Experts of a small language model.
Experts: 64 xIELU neurons an expert, 8 picks a token.
Below are experts of layer 5 (counted from 0) of a mixture-of-experts language model. Rows are named router (the router's row for the expert), up (a neuron's input weights, with its number) and show model dimensions 192-255. Each number is 200 + 40 x the weight over its row's rms, rounded and kept within 0 to 999.
After each expert's rows: a language model's description of what the expert responds to; "gets" lists some tokens that make up at least twice as much of what it gets as of all text. This comes from a sample of Wikipedia text that the model never trained on. Tokens count by the router's weight.

# expert 30
router,149,203,166,126,240,222,262,238,257,221,235,267,236,200,244,216,151,254,158,217,170,156,227,152,237,182,258,143,204,188,245,224,156,103,178,218,154,187,236,187,149,233,215,156,174,227,226,227,215,236,151,230,206,224,216,241,245,111,194,244,180,145,243,214
up0,142,194,210,213,147,181,187,159,210,158,215,177,175,186,159,223,155,109,237,210,163,161,252,261,192,220,220,243,202,217,187,247,115,191,201,218,249,220,214,170,181,200,185,164,244,245,166,145,269,183,208,214,208,156,184,167,246,152,181,190,241,220,241,219
up1,202,222,228,128,191,267,196,220,234,275,201,145,198,218,181,197,181,221,291,200,135,206,241,210,189,160,251,210,202,225,259,191,187,267,206,215,168,133,146,270,178,61,164,153,198,170,188,210,243,211,218,252,174,236,219,219,175,177,191,229,215,193,150,251
up2,204,183,215,177,238,280,216,253,204,236,262,209,174,206,225,261,234,116,193,129,243,181,186,221,139,170,212,197,225,223,219,265,209,178,163,141,239,148,184,228,291,214,217,149,198,161,159,244,230,115,258,227,162,224,217,164,242,151,169,253,237,198,154,270
up3,227,220,241,185,216,317,154,199,144,253,264,204,175,217,231,252,247,193,229,168,172,163,145,219,109,165,171,177,189,304,233,93,177,239,215,121,194,236,171,210,181,148,183,177,204,198,140,255,234,157,223,193,210,164,275,158,237,208,208,141,234,247,155,201
up4,103,177,191,190,236,203,171,175,240,224,211,181,203,267,172,161,268,225,162,199,209,206,153,180,249,181,192,175,179,156,249,253,251,246,185,259,179,168,171,133,233,189,226,256,167,131,211,247,212,166,133,230,232,171,209,228,74,258,229,260,191,196,276,218
up5,166,197,202,319,153,152,169,265,219,212,213,213,216,215,166,210,199,227,304,192,212,218,240,224,221,193,213,229,174,243,133,251,123,194,165,215,160,112,191,183,201,245,191,175,220,272,144,252,160,199,179,206,210,205,207,178,188,230,193,219,274,165,188,130
up6,177,240,160,198,206,158,264,180,207,231,203,224,254,193,139,231,145,212,185,224,137,177,187,160,199,193,120,144,105,227,179,230,233,213,222,230,212,142,273,231,185,207,242,311,198,209,131,195,167,269,207,284,282,245,241,182,180,274,207,175,235,216,215,260
It responds to: Pipe separators in table header rows, list-item dashes and slashes, plus words in headings and titles like List, Football, Regiment.
gets: " |", "|", " be", "===", " was", " /"

# expert 21
router,209,257,175,172,207,231,206,255,228,254,178,234,232,226,220,117,188,144,158,149,244,264,181,213,143,149,144,180,266,231,158,222,178,237,211,174,164,230,151,161,218,213,194,160,177,141,313,251,171,221,208,156,180,163,236,177,164,180,268,177,281,153,190,136
up0,222,222,227,192,220,241,215,217,142,152,188,199,123,167,230,194,182,241,183,196,250,190,173,246,191,240,164,244,216,209,197,257,140,184,181,191,176,215,211,188,235,178,192,165,240,238,218,197,208,235,212,125,247,220,198,223,191,139,247,244,172,154,248,225
up1,195,281,207,183,223,238,66,155,211,155,276,188,132,234,195,163,280,280,173,228,226,217,235,251,232,217,239,209,225,75,267,199,239,140,193,181,188,224,218,181,190,220,181,219,218,140,209,175,209,186,177,171,230,210,146,211,235,241,189,296,110,253,156,234
up2,213,259,284,131,197,170,236,212,191,186,205,256,122,198,249,127,204,214,188,169,230,219,247,212,266,187,167,163,260,161,144,192,254,276,237,222,253,192,189,210,228,202,222,216,159,207,211,155,167,204,200,246,205,177,190,267,206,142,261,241,204,260,263,214
up3,229,274,253,167,174,255,257,247,160,274,216,184,230,149,234,197,223,196,144,245,290,191,172,146,183,141,179,165,262,200,194,109,221,157,168,218,248,205,234,196,181,253,216,184,229,181,187,286,212,231,186,245,252,195,173,232,220,181,159,198,186,237,186,213
up4,232,124,232,191,192,155,210,155,204,210,244,251,245,190,186,203,192,190,182,195,251,200,174,256,209,199,201,160,175,238,206,217,167,241,215,169,202,153,197,215,273,180,215,169,138,191,198,251,192,181,223,190,204,284,118,235,203,243,237,217,154,261,174,109
up5,219,200,198,178,167,156,193,267,194,199,133,143,166,243,203,272,217,175,205,195,261,208,222,140,195,164,196,174,213,235,205,208,175,208,113,209,191,161,171,189,211,226,220,220,218,164,189,203,187,245,228,225,217,244,175,227,183,252,268,127,245,196,247,306
up6,202,231,195,222,172,147,160,254,278,137,182,155,232,207,175,146,214,205,217,234,214,203,218,199,199,167,185,221,201,184,149,210,290,237,125,120,249,227,196,169,251,125,198,195,174,169,255,196,261,201,114,198,216,181,195,232,166,254,213,203,225,210,225,204
It responds to: Head nouns and plural or agent endings after an article, such as player, politician, species, furnaces, clockmaker, designers.
gets: "s", " people", "ers", " politician", " player", " series"

# expert 59
router,150,183,207,151,168,273,211,229,202,131,208,168,190,152,200,221,312,225,232,197,135,257,168,172,162,245,212,199,202,175,145,207,200,218,218,232,198,186,245,166,145,237,224,239,156,161,192,240,207,237,196,169,180,188,181,135,190,234,198,252,188,255,250,207
up0,236,188,181,181,194,203,214,168,188,154,191,218,200,240,230,221,214,114,182,251,167,196,185,196,137,205,160,82,158,230,244,207,180,251,134,222,175,146,217,256,198,172,211,221,236,206,164,174,207,169,191,199,203,126,194,168,212,165,267,210,121,292,195,237
up1,167,147,156,208,216,182,254,167,177,187,210,183,177,111,241,257,144,120,127,190,238,134,225,229,146,184,219,190,209,211,243,199,229,144,177,123,210,179,253,161,242,201,208,218,210,163,188,229,166,109,183,220,245,182,292,164,179,229,193,208,159,267,153,189
up2,318,208,215,181,221,272,190,204,174,253,157,114,213,222,143,173,116,163,213,152,219,227,158,186,263,173,164,215,107,246,175,222,233,235,176,138,233,207,120,196,253,212,173,180,184,234,184,208,282,223,133,179,200,203,200,224,131,178,160,255,203,165,161,172
up3,188,214,174,270,145,257,184,229,216,224,189,194,255,153,185,141,222,170,204,234,193,172,128,242,188,257,209,231,236,243,173,166,192,256,160,143,165,311,156,153,186,163,183,282,241,157,241,200,230,210,176,190,187,168,124,246,211,236,285,106,190,184,173,208
up4,180,201,196,243,153,154,142,163,181,219,191,259,153,186,178,199,226,179,237,245,217,190,117,154,195,159,164,135,195,246,174,231,175,153,124,187,244,241,251,220,197,157,209,216,184,202,224,208,209,234,220,231,191,129,253,215,129,247,133,156,200,199,169,264
up5,198,217,175,185,203,174,150,180,200,207,227,195,200,194,183,166,157,263,212,168,233,219,175,297,253,166,180,261,177,261,145,202,184,209,197,238,246,189,205,300,214,174,270,180,203,230,222,170,231,248,254,153,178,248,146,211,193,216,190,204,204,167,182,133
up6,179,258,276,177,172,155,230,230,200,183,294,188,273,168,227,200,172,252,214,197,289,228,207,162,140,184,200,238,247,216,179,197,241,170,166,249,237,181,197,140,189,187,204,216,197,250,148,236,246,143,131,255,151,229,196,166,214,245,238,253,147,222,248,246
It responds to: Commas, periods, closing parentheses and quotes, plus clause-linking words like which, who, but, and, where sentences or clauses break.
gets: ",", ")", " and", " which", "\"", ";"

# expert 1
router,254,166,155,203,122,232,132,262,130,290,127,236,130,149,164,228,165,186,196,244,209,238,263,244,173,264,123,212,163,150,103,231,235,227,279,162,176,210,167,138,202,144,182,257,231,175,181,197,227,184,231,233,276,107,248,233,202,126,205,252,179,164,214,157
up0,220,138,260,215,138,121,225,115,171,246,226,167,192,220,121,209,165,187,185,225,270,285,210,215,204,235,201,258,126,200,212,233,187,239,263,156,198,186,170,188,187,149,169,140,254,246,184,275,234,184,200,190,136,197,236,205,242,170,317,202,236,211,211,193
up1,221,262,250,170,221,181,224,228,146,160,222,199,209,146,205,137,271,227,169,179,219,199,125,226,243,224,238,223,192,178,231,265,223,170,180,262,273,149,234,230,209,101,216,113,185,220,128,231,240,194,283,201,268,238,197,241,212,202,150,254,180,293,161,141
up2,234,181,145,141,243,229,239,200,235,225,195,215,224,193,274,260,236,225,216,253,209,249,285,156,147,144,175,159,189,240,208,198,228,183,218,189,191,225,237,199,150,277,192,153,157,210,229,232,189,133,281,242,198,184,146,176,230,148,217,197,200,121,219,105
up3,187,157,157,147,268,138,259,173,231,298,157,222,148,167,207,193,191,209,233,170,177,156,257,161,227,202,234,210,135,252,213,209,273,118,226,171,158,155,147,271,211,171,230,211,204,123,125,242,208,143,283,188,255,198,264,113,188,203,237,174,283,162,152,170
up4,182,199,202,170,144,223,146,157,214,188,162,214,220,162,161,246,177,232,225,300,199,191,161,194,228,277,196,204,221,167,228,185,230,249,274,210,153,256,236,210,108,196,181,209,213,138,161,235,243,162,220,241,251,173,218,255,266,275,231,210,215,169,214,243
up5,91,157,205,229,231,204,223,211,193,156,193,200,265,227,218,274,233,271,243,142,179,155,209,100,238,142,200,147,256,224,206,171,183,155,192,217,160,252,233,204,163,197,170,163,133,151,157,256,259,226,236,138,162,271,286,208,255,283,191,160,139,188,208,218
up6,172,175,132,206,158,132,152,174,214,232,223,261,179,202,175,193,269,212,196,203,235,196,258,186,198,250,201,220,222,158,205,301,112,213,241,200,163,135,228,158,175,232,246,212,245,277,141,259,223,176,226,246,224,220,194,136,166,221,201,215,205,209,114,202
It responds to: Units, digits and decimals in measurements and statistics tables, such as km, ft, in, million, %, g/cm, sq mi.
gets: ")", " m", " ", " km", " mi", " million"

# expert 51
router,241,215,179,251,147,157,187,290,188,198,157,220,224,251,239,162,178,209,227,199,267,189,262,196,163,220,143,229,259,187,216,260,235,209,206,111,219,224,213,224,222,227,209,163,257,198,155,129,257,178,290,176,219,213,241,234,162,267,216,117,186,208,171,190
up0,215,199,194,175,161,181,211,187,213,191,256,155,219,193,194,166,199,162,194,157,167,156,223,157,273,103,206,205,155,154,206,246,262,174,195,150,236,224,167,164,186,227,134,218,198,179,190,270,230,208,153,246,242,206,138,167,182,151,197,209,157,289,250,285
up1,149,232,206,228,198,153,201,163,186,212,230,199,162,191,167,209,207,188,275,280,239,164,167,218,103,269,149,174,233,145,101,181,224,214,215,206,184,168,211,223,209,150,246,249,200,241,257,224,212,215,182,205,180,246,171,193,165,227,197,309,208,202,189,118
up2,232,163,130,155,210,140,220,187,200,210,178,136,206,144,175,167,190,197,183,160,165,214,174,278,180,178,210,228,170,206,257,259,221,199,265,235,219,249,231,182,196,197,232,76,205,232,132,224,227,183,203,169,138,292,294,181,139,257,229,199,153,184,161,183
up3,188,146,232,202,258,226,134,154,154,125,240,58,174,197,162,163,164,233,267,184,210,159,175,199,171,205,191,202,206,257,205,169,169,207,178,164,81,145,121,267,240,230,243,224,156,163,193,197,216,211,257,225,150,284,145,155,184,158,186,243,197,199,137,173
up4,156,218,197,174,189,129,190,152,186,232,183,169,251,170,156,218,236,247,237,245,201,239,214,220,130,213,242,252,185,83,181,194,190,176,291,178,204,165,235,213,180,167,243,254,188,229,261,238,222,286,217,202,184,260,294,196,219,289,259,146,216,214,257,243
up5,224,199,165,225,174,265,221,197,205,160,196,222,207,163,217,201,236,215,160,188,174,177,170,171,192,180,228,249,166,154,290,121,159,148,267,153,224,163,191,249,203,242,191,336,205,219,269,243,126,134,224,194,177,136,185,209,130,159,161,156,191,161,197,254
up6,213,198,173,183,187,197,185,172,171,183,264,215,250,181,254,181,195,175,236,185,165,223,205,239,203,195,188,154,167,168,222,292,237,193,221,125,222,209,147,205,236,214,158,270,182,249,166,208,284,180,131,253,207,236,249,219,232,217,227,163,170,215,119,174
It responds to: Articles and possessives before a noun phrase, like the, his, their, a, plus possessive s in husband's and adjectives such as public, political.
gets: " the", " his", " a", "s", " their", " her"

# expert 28
router,168,216,165,196,226,110,148,109,254,249,194,222,197,233,133,134,215,173,215,183,199,194,153,204,204,183,204,134,209,159,192,242,204,103,188,243,153,202,192,279,210,213,216,267,188,201,162,159,232,287,235,184,188,253,222,221,177,216,263,216,162,185,165,144
up0,175,156,160,202,186,172,215,249,224,171,268,241,156,223,149,186,168,172,134,207,193,237,209,249,228,165,226,245,181,226,180,238,231,157,184,280,183,148,134,157,156,241,118,233,219,229,228,172,188,181,233,172,250,204,200,186,179,226,231,249,229,180,214,231
up1,233,195,251,195,216,162,152,240,274,240,218,186,121,185,275,199,214,236,211,179,181,237,227,236,187,215,241,152,206,176,215,226,203,176,276,202,231,139,158,195,177,194,151,260,258,205,248,126,167,207,226,153,154,193,145,196,157,227,217,205,212,127,227,205
up2,150,197,210,163,256,248,233,229,172,199,214,229,250,224,251,191,211,170,226,236,217,185,175,245,156,143,247,202,151,231,161,234,151,194,148,224,187,171,150,229,211,156,153,163,198,233,209,150,290,165,181,128,199,240,168,80,194,191,164,192,165,316,243,230
up3,202,188,167,214,196,197,160,229,181,168,165,224,215,206,252,306,193,113,212,161,232,201,244,72,210,186,137,127,173,213,212,273,181,178,174,191,205,311,160,133,139,187,196,236,226,283,147,221,161,207,216,267,167,275,106,251,170,202,176,182,212,230,205,187
up4,294,166,165,222,187,127,221,154,218,203,266,215,201,167,120,202,180,162,161,156,244,206,210,237,208,211,217,149,140,132,243,258,141,216,149,220,229,171,216,148,165,174,156,199,172,185,218,100,199,124,257,186,173,211,209,153,131,248,178,246,145,234,194,278
up5,274,161,171,169,169,261,187,205,163,255,186,225,227,198,179,166,260,225,228,208,261,210,199,210,223,182,215,184,244,175,233,244,230,256,198,137,221,231,197,210,231,178,191,133,238,208,217,237,187,197,164,226,262,211,199,258,172,210,212,174,189,123,163,140
up6,234,173,215,274,216,258,227,171,198,219,122,207,194,266,129,202,196,147,211,172,302,212,177,174,185,176,216,227,102,233,192,232,175,228,186,210,260,229,167,157,185,163,188,200,216,208,171,244,206,177,203,197,175,217,181,213,216,221,154,209,183,175,235,189
It responds to: Periods that end prose sentences, often right after a place, year or number, and sometimes the words and, but, which.
gets: ".", " and", ").", "\".", " to", " or"

# expert 61
router,247,186,264,192,228,187,259,226,228,161,141,266,164,211,216,224,225,223,245,234,233,129,240,209,227,248,169,247,253,210,299,98,227,155,189,230,164,259,230,197,256,230,237,218,222,192,240,203,177,200,218,227,253,216,186,203,199,144,215,157,163,160,223,221
up0,209,261,210,213,183,91,208,238,170,99,286,222,174,191,153,193,264,161,140,181,183,221,141,125,180,121,231,156,254,180,158,138,244,201,127,190,238,180,152,226,218,168,159,260,187,165,171,244,193,272,200,240,240,260,196,230,196,259,231,295,144,247,218,228
up1,250,161,250,225,198,130,288,156,129,151,194,183,187,223,222,219,176,166,216,178,206,183,172,208,221,158,210,202,214,178,184,195,197,184,189,209,152,221,240,217,252,237,241,222,253,212,166,191,198,187,202,201,132,207,162,189,179,249,221,207,253,252,201,209
up2,218,134,179,281,165,171,228,149,241,189,184,227,172,175,147,157,242,226,184,170,169,227,253,229,178,129,207,209,236,249,133,164,186,148,173,249,215,222,170,238,109,193,231,184,217,171,273,276,268,116,132,196,196,172,229,170,215,139,144,155,225,238,121,228
up3,252,183,177,213,190,235,187,215,161,251,238,186,218,279,225,159,150,224,190,207,192,245,196,237,210,197,240,218,209,183,180,153,183,184,159,273,209,216,182,213,176,180,176,166,175,194,197,262,263,270,181,291,218,173,218,166,200,225,237,187,262,250,199,119
up4,193,205,173,175,180,216,223,148,263,179,224,236,185,209,159,261,225,241,179,214,224,253,186,178,236,208,166,191,214,217,217,194,175,212,168,191,220,181,166,217,286,168,196,228,170,256,163,181,202,232,222,193,125,226,154,249,190,178,139,232,240,201,167,212
up5,130,260,218,233,144,192,115,156,218,238,109,242,195,202,224,256,205,262,161,275,226,157,190,227,259,171,196,225,157,203,232,257,174,201,196,205,263,167,236,206,211,212,205,161,183,201,181,231,203,194,220,228,165,277,202,236,240,132,239,249,159,168,193,229
up6,191,138,193,165,247,129,211,197,192,205,229,202,246,145,249,205,149,170,248,188,203,219,228,158,270,205,166,202,186,240,179,209,310,133,140,129,193,154,173,212,179,232,182,186,203,223,209,224,218,210,232,166,204,271,232,174,208,219,268,239,163,211,180,150
It responds to: Possessives and first pieces of words, such as his, His in Hispaniola, Our, early, late, plus accented-letter bytes.
gets: " his", " of", " early", " all", " their", " All"

# expert 47
router,215,185,204,133,241,236,213,260,163,240,109,287,217,215,222,229,194,172,245,179,278,173,249,189,245,208,170,214,225,161,195,262,209,166,242,206,208,239,172,247,284,173,233,187,160,157,265,178,174,270,242,154,233,232,152,233,194,163,260,204,224,146,126,141
up0,187,196,258,217,160,193,120,205,170,205,209,216,135,175,219,179,194,128,173,174,265,183,235,257,245,190,238,212,270,233,248,206,208,222,156,265,143,187,173,230,181,197,214,273,193,199,156,211,189,245,250,250,184,152,239,164,235,205,168,201,269,175,165,138
up1,238,195,141,162,194,191,171,240,195,220,177,151,186,170,200,194,201,201,211,156,210,265,219,289,202,181,210,270,224,297,208,283,236,180,225,232,161,205,163,213,198,247,175,178,203,245,150,168,196,251,225,201,181,176,226,214,230,204,159,156,237,225,195,160
up2,238,160,231,245,189,222,188,213,242,174,210,140,180,188,133,169,203,210,193,210,236,213,208,223,186,167,271,301,114,249,244,212,179,241,167,103,176,236,176,193,227,169,169,148,208,211,199,181,138,134,105,191,162,138,281,164,238,205,211,153,188,221,221,193
up3,239,252,218,233,171,234,245,156,152,210,242,226,159,184,218,228,160,246,133,212,260,220,112,201,160,219,220,231,261,185,246,102,196,245,177,223,168,211,148,138,186,202,182,208,198,155,232,180,218,161,205,239,92,169,259,202,213,101,191,187,282,241,210,211
up4,182,237,237,255,137,269,154,149,180,182,167,180,302,228,211,249,156,203,164,206,207,186,148,122,216,205,244,224,192,188,267,233,200,184,163,148,219,227,192,251,244,220,194,229,218,211,189,232,228,182,177,182,199,211,185,239,192,294,183,270,206,277,222,246
up5,154,191,152,200,228,183,166,129,285,117,136,213,161,223,128,178,183,221,174,144,211,199,162,189,216,201,206,246,199,117,234,264,148,112,198,152,283,186,232,188,183,180,265,199,241,201,233,255,245,226,271,215,193,155,216,199,173,230,160,147,233,256,186,236
up6,183,198,175,192,230,273,231,204,182,200,249,249,224,247,143,215,220,149,190,170,237,243,155,208,196,134,247,214,153,297,197,230,240,178,214,282,178,176,222,187,256,135,173,219,218,188,195,310,163,142,176,157,239,170,224,228,246,114,180,240,169,154,169,189
It responds to: Determiners and adjectives opening a noun phrase, especially the, colours, numbers and nationalities, such as white shorts, new, American, several.
gets: " the", " two", " its", " The", " his", " other"

# expert 56
router,159,155,155,188,194,172,146,77,222,161,280,228,171,258,139,172,194,210,273,205,245,200,278,233,240,212,197,204,190,204,244,130,201,178,167,227,224,180,231,249,140,267,196,197,214,178,231,233,189,120,142,184,192,255,189,119,256,199,203,201,157,193,192,233
up0,145,152,178,255,199,141,177,203,189,254,211,158,179,210,126,220,192,198,178,165,159,191,194,190,172,217,172,221,187,245,235,216,157,229,191,192,186,106,225,181,185,205,199,151,157,255,157,141,257,195,191,221,200,162,233,238,197,218,151,236,237,196,231,170
up1,249,162,228,214,231,221,176,209,215,201,154,96,175,181,162,153,240,206,129,155,212,194,175,210,249,170,249,217,235,197,244,249,259,151,158,197,208,257,214,298,269,185,296,209,173,269,189,213,229,200,242,176,175,149,129,244,181,176,265,216,251,170,210,189
up2,122,125,138,167,215,164,150,189,200,233,219,126,207,233,98,143,184,224,208,126,186,115,219,200,213,160,200,273,249,146,155,236,198,201,222,244,264,206,162,177,189,206,226,231,150,212,274,258,200,127,266,273,172,237,180,207,202,175,236,160,174,170,137,241
up3,180,210,288,183,276,221,206,222,186,234,218,260,234,132,217,210,192,172,192,157,172,204,225,250,113,235,207,221,226,211,151,243,209,186,175,235,133,131,133,238,165,166,225,268,257,194,241,154,154,150,171,230,161,178,163,262,184,221,227,217,191,131,181,175
up4,225,102,123,224,170,209,182,188,247,130,232,201,223,183,200,147,229,179,141,285,180,153,197,200,239,194,244,195,267,217,226,250,272,231,184,217,217,155,152,214,220,222,184,210,214,256,221,271,213,198,198,167,207,209,165,213,187,171,133,212,218,245,172,190
up5,206,213,216,214,185,202,150,290,281,207,188,188,154,229,217,202,214,273,208,218,163,151,185,181,167,230,189,162,171,192,181,173,209,250,179,164,202,164,229,194,220,191,195,249,98,96,261,172,268,309,225,285,238,197,214,236,183,202,253,208,215,174,194,220
up6,199,237,180,187,128,207,233,206,191,221,175,180,183,153,186,143,195,218,194,214,197,245,168,145,227,119,213,183,252,237,151,169,222,254,209,141,185,248,245,278,198,116,272,192,183,215,210,213,214,121,213,189,165,118,250,212,190,231,148,189,229,238,202,213
It responds to: Prepositions giving place or date like in, on, at, After, During, before cities or dates, plus table pipes after names.
gets: " in", " on", " |", " and", " to", " of"

# expert 11
router,155,249,214,238,228,190,207,173,208,176,162,197,154,209,225,242,167,168,191,251,160,211,233,251,185,216,180,241,227,125,158,196,218,207,224,219,194,197,206,150,211,164,171,205,230,240,153,151,173,153,155,302,151,161,216,255,180,181,232,161,151,206,279,196
up0,231,247,279,260,129,177,143,164,231,284,206,171,193,144,242,176,259,207,134,159,242,237,278,193,262,212,185,183,208,162,202,203,248,189,165,190,121,203,141,212,230,124,162,284,254,238,167,268,148,229,230,236,212,174,175,193,203,236,174,185,214,179,231,218
up1,225,247,218,176,233,174,128,224,204,231,265,276,237,211,101,180,268,172,158,280,117,184,234,255,250,192,112,234,216,195,168,139,183,150,183,160,202,153,180,219,229,186,225,311,223,208,167,202,276,194,272,218,143,171,140,182,258,236,261,161,216,240,176,128
up2,238,221,249,226,212,132,157,200,153,260,207,237,243,86,217,249,247,167,216,241,157,281,155,217,185,225,203,220,223,171,188,243,189,274,219,222,242,164,212,231,199,135,205,240,207,189,254,167,112,153,233,201,221,215,168,261,154,120,238,205,174,194,238,148
up3,206,189,178,240,183,130,196,184,193,218,122,230,278,184,224,178,224,216,178,217,214,206,194,245,175,164,154,247,190,256,203,158,194,244,236,288,235,103,136,208,79,123,201,182,205,236,193,147,197,246,231,220,249,200,232,200,181,229,266,158,266,167,178,176
up4,260,204,246,125,196,198,257,190,154,203,200,226,221,276,160,206,238,172,186,182,174,188,207,266,193,200,169,192,215,194,268,212,180,218,195,257,176,167,202,180,253,201,211,201,34,185,229,155,211,222,183,207,204,202,166,242,186,186,274,198,261,181,245,241
up5,280,163,171,201,278,177,254,192,172,169,161,204,200,221,201,247,186,181,246,114,174,141,216,192,236,175,197,180,134,229,166,133,213,214,170,223,180,185,246,229,199,199,186,205,200,237,229,160,265,190,210,186,155,259,225,217,154,239,259,163,168,147,267,159
up6,159,184,198,197,213,154,199,267,181,218,205,141,207,162,200,270,193,156,183,221,227,276,201,284,154,278,239,203,132,221,226,145,193,159,219,167,180,240,202,238,170,99,195,158,198,255,172,151,195,226,272,177,196,158,295,195,251,125,175,191,256,232,177,235
It responds to: Entries inside pipe-separated or semicolon-separated tables, such as numbers, country codes, US states and names, like USA, CZE, 1992.
gets: ")", " 2", " 1", " —", " 3", " 0"

# expert 14
router,193,167,232,176,163,226,260,233,152,133,233,208,155,239,237,163,264,144,164,216,189,234,174,137,137,245,141,211,148,167,192,175,192,253,216,273,211,158,231,116,172,201,255,137,138,253,168,182,266,219,224,155,164,250,196,278,261,223,197,242,249,221,183,183
up0,160,169,147,249,236,202,190,274,257,138,207,198,247,226,239,117,184,231,163,233,202,167,298,231,161,235,196,160,177,299,226,224,193,186,160,174,196,187,279,133,156,260,182,166,204,223,301,213,221,229,169,158,250,217,155,186,242,204,274,291,212,148,174,206
up1,167,181,232,238,216,225,192,174,208,216,177,170,158,230,244,219,252,236,174,174,212,189,192,261,266,240,254,167,244,223,233,175,129,218,156,255,160,123,253,200,172,182,164,196,185,217,202,164,229,208,192,252,139,133,271,230,158,200,178,175,235,189,247,228
up2,214,240,250,286,203,222,114,175,157,182,152,157,169,252,231,221,205,145,142,109,143,171,212,200,194,257,230,210,243,262,244,172,186,200,265,165,194,205,219,218,255,241,235,262,160,234,190,140,205,192,207,254,184,177,195,237,129,182,214,123,152,143,161,191
up3,177,143,127,269,169,197,181,245,212,226,200,217,148,208,184,210,209,207,165,176,144,194,239,181,253,213,202,150,158,127,164,170,153,167,120,176,171,186,152,182,205,235,179,242,205,103,236,194,158,184,226,208,192,153,184,228,159,225,336,141,161,243,206,192
up4,293,206,173,214,233,220,139,190,221,160,241,266,152,198,160,229,205,211,190,254,166,203,167,183,193,254,189,47,128,165,238,190,178,158,208,201,172,215,186,180,189,261,278,215,153,235,203,168,160,193,231,256,162,283,157,195,181,272,194,183,209,208,185,208
up5,182,225,188,179,144,227,225,273,97,199,151,203,223,123,227,236,200,177,281,254,196,211,146,248,145,184,179,202,264,115,243,220,178,196,204,217,247,237,234,117,173,129,166,184,213,185,172,198,212,179,142,217,188,148,150,171,191,143,160,235,138,236,187,183
up6,191,135,243,193,238,214,252,199,215,221,160,196,226,167,198,217,199,233,201,157,257,259,169,238,168,151,229,203,206,271,109,225,148,249,224,133,207,202,211,193,211,203,185,123,221,173,229,188,180,179,205,203,224,177,128,179,150,223,176,150,287,255,184,224
It responds to: Commas and and, plus clause linkers and participles like located, based, while, but, including, used, that open modifying phrases.
gets: ",", " and", "ed", "),", " but", " while"

# expert 58
router,264,232,200,171,207,180,190,191,136,177,212,205,166,193,194,260,112,127,259,253,153,167,184,242,136,218,133,243,248,227,179,180,177,254,201,208,253,239,199,148,174,219,111,204,160,150,192,155,243,154,254,278,202,153,232,168,236,187,228,161,237,212,238,172
up0,211,197,310,171,285,159,201,212,168,162,207,187,140,235,176,233,209,193,175,153,134,230,214,176,246,237,153,186,186,249,181,251,203,263,126,212,112,161,250,205,241,261,194,106,201,205,210,182,164,182,158,242,212,205,270,148,179,227,173,219,168,196,252,156
up1,253,97,203,230,222,221,232,257,246,221,228,192,178,200,162,170,186,235,181,238,180,245,194,214,152,180,205,245,229,199,324,196,223,184,324,137,120,257,305,244,161,210,267,168,246,134,133,226,213,139,120,167,161,123,224,257,196,165,233,214,197,206,189,138
up2,142,181,199,188,202,199,190,195,178,183,258,237,121,210,175,208,236,154,162,185,222,216,157,158,201,208,208,181,189,257,148,122,173,190,230,180,151,217,221,170,158,237,264,203,255,136,184,237,197,218,207,155,231,215,238,207,153,208,276,191,274,181,207,169
up3,214,244,214,179,164,214,275,256,213,239,209,195,160,188,130,181,188,176,236,100,141,215,228,218,233,193,218,232,218,249,160,208,151,222,108,240,186,188,168,231,180,135,188,165,228,173,203,210,186,145,213,195,177,205,239,269,214,244,210,192,167,183,135,188
up4,186,185,185,275,125,187,221,141,214,188,256,277,264,286,177,228,158,177,136,204,263,229,230,171,194,186,195,213,227,239,179,165,184,131,281,198,163,121,204,144,164,235,190,211,190,148,182,254,74,193,269,167,203,124,210,206,244,169,181,190,267,231,217,165
up5,223,168,232,212,152,127,253,158,226,186,164,217,190,226,229,333,176,199,229,217,273,202,206,204,196,195,182,136,217,263,158,160,214,137,144,242,224,164,212,231,207,218,165,192,194,179,224,156,230,206,237,250,198,226,224,239,94,232,234,147,215,205,226,234
up6,205,245,222,178,221,167,154,185,193,218,209,238,135,221,256,200,248,200,216,219,141,178,268,220,197,201,231,175,207,193,264,231,213,230,173,197,275,186,200,222,124,169,216,255,224,244,175,188,144,266,183,225,165,244,218,134,210,233,208,148,184,193,228,272
It responds to: Numbers and short entries inside table cells, such as temperatures, scores, vote counts and dashes, and headers like Votes, %, Notes.
gets: " ", " —", " 3", " 4", " 0", " 2"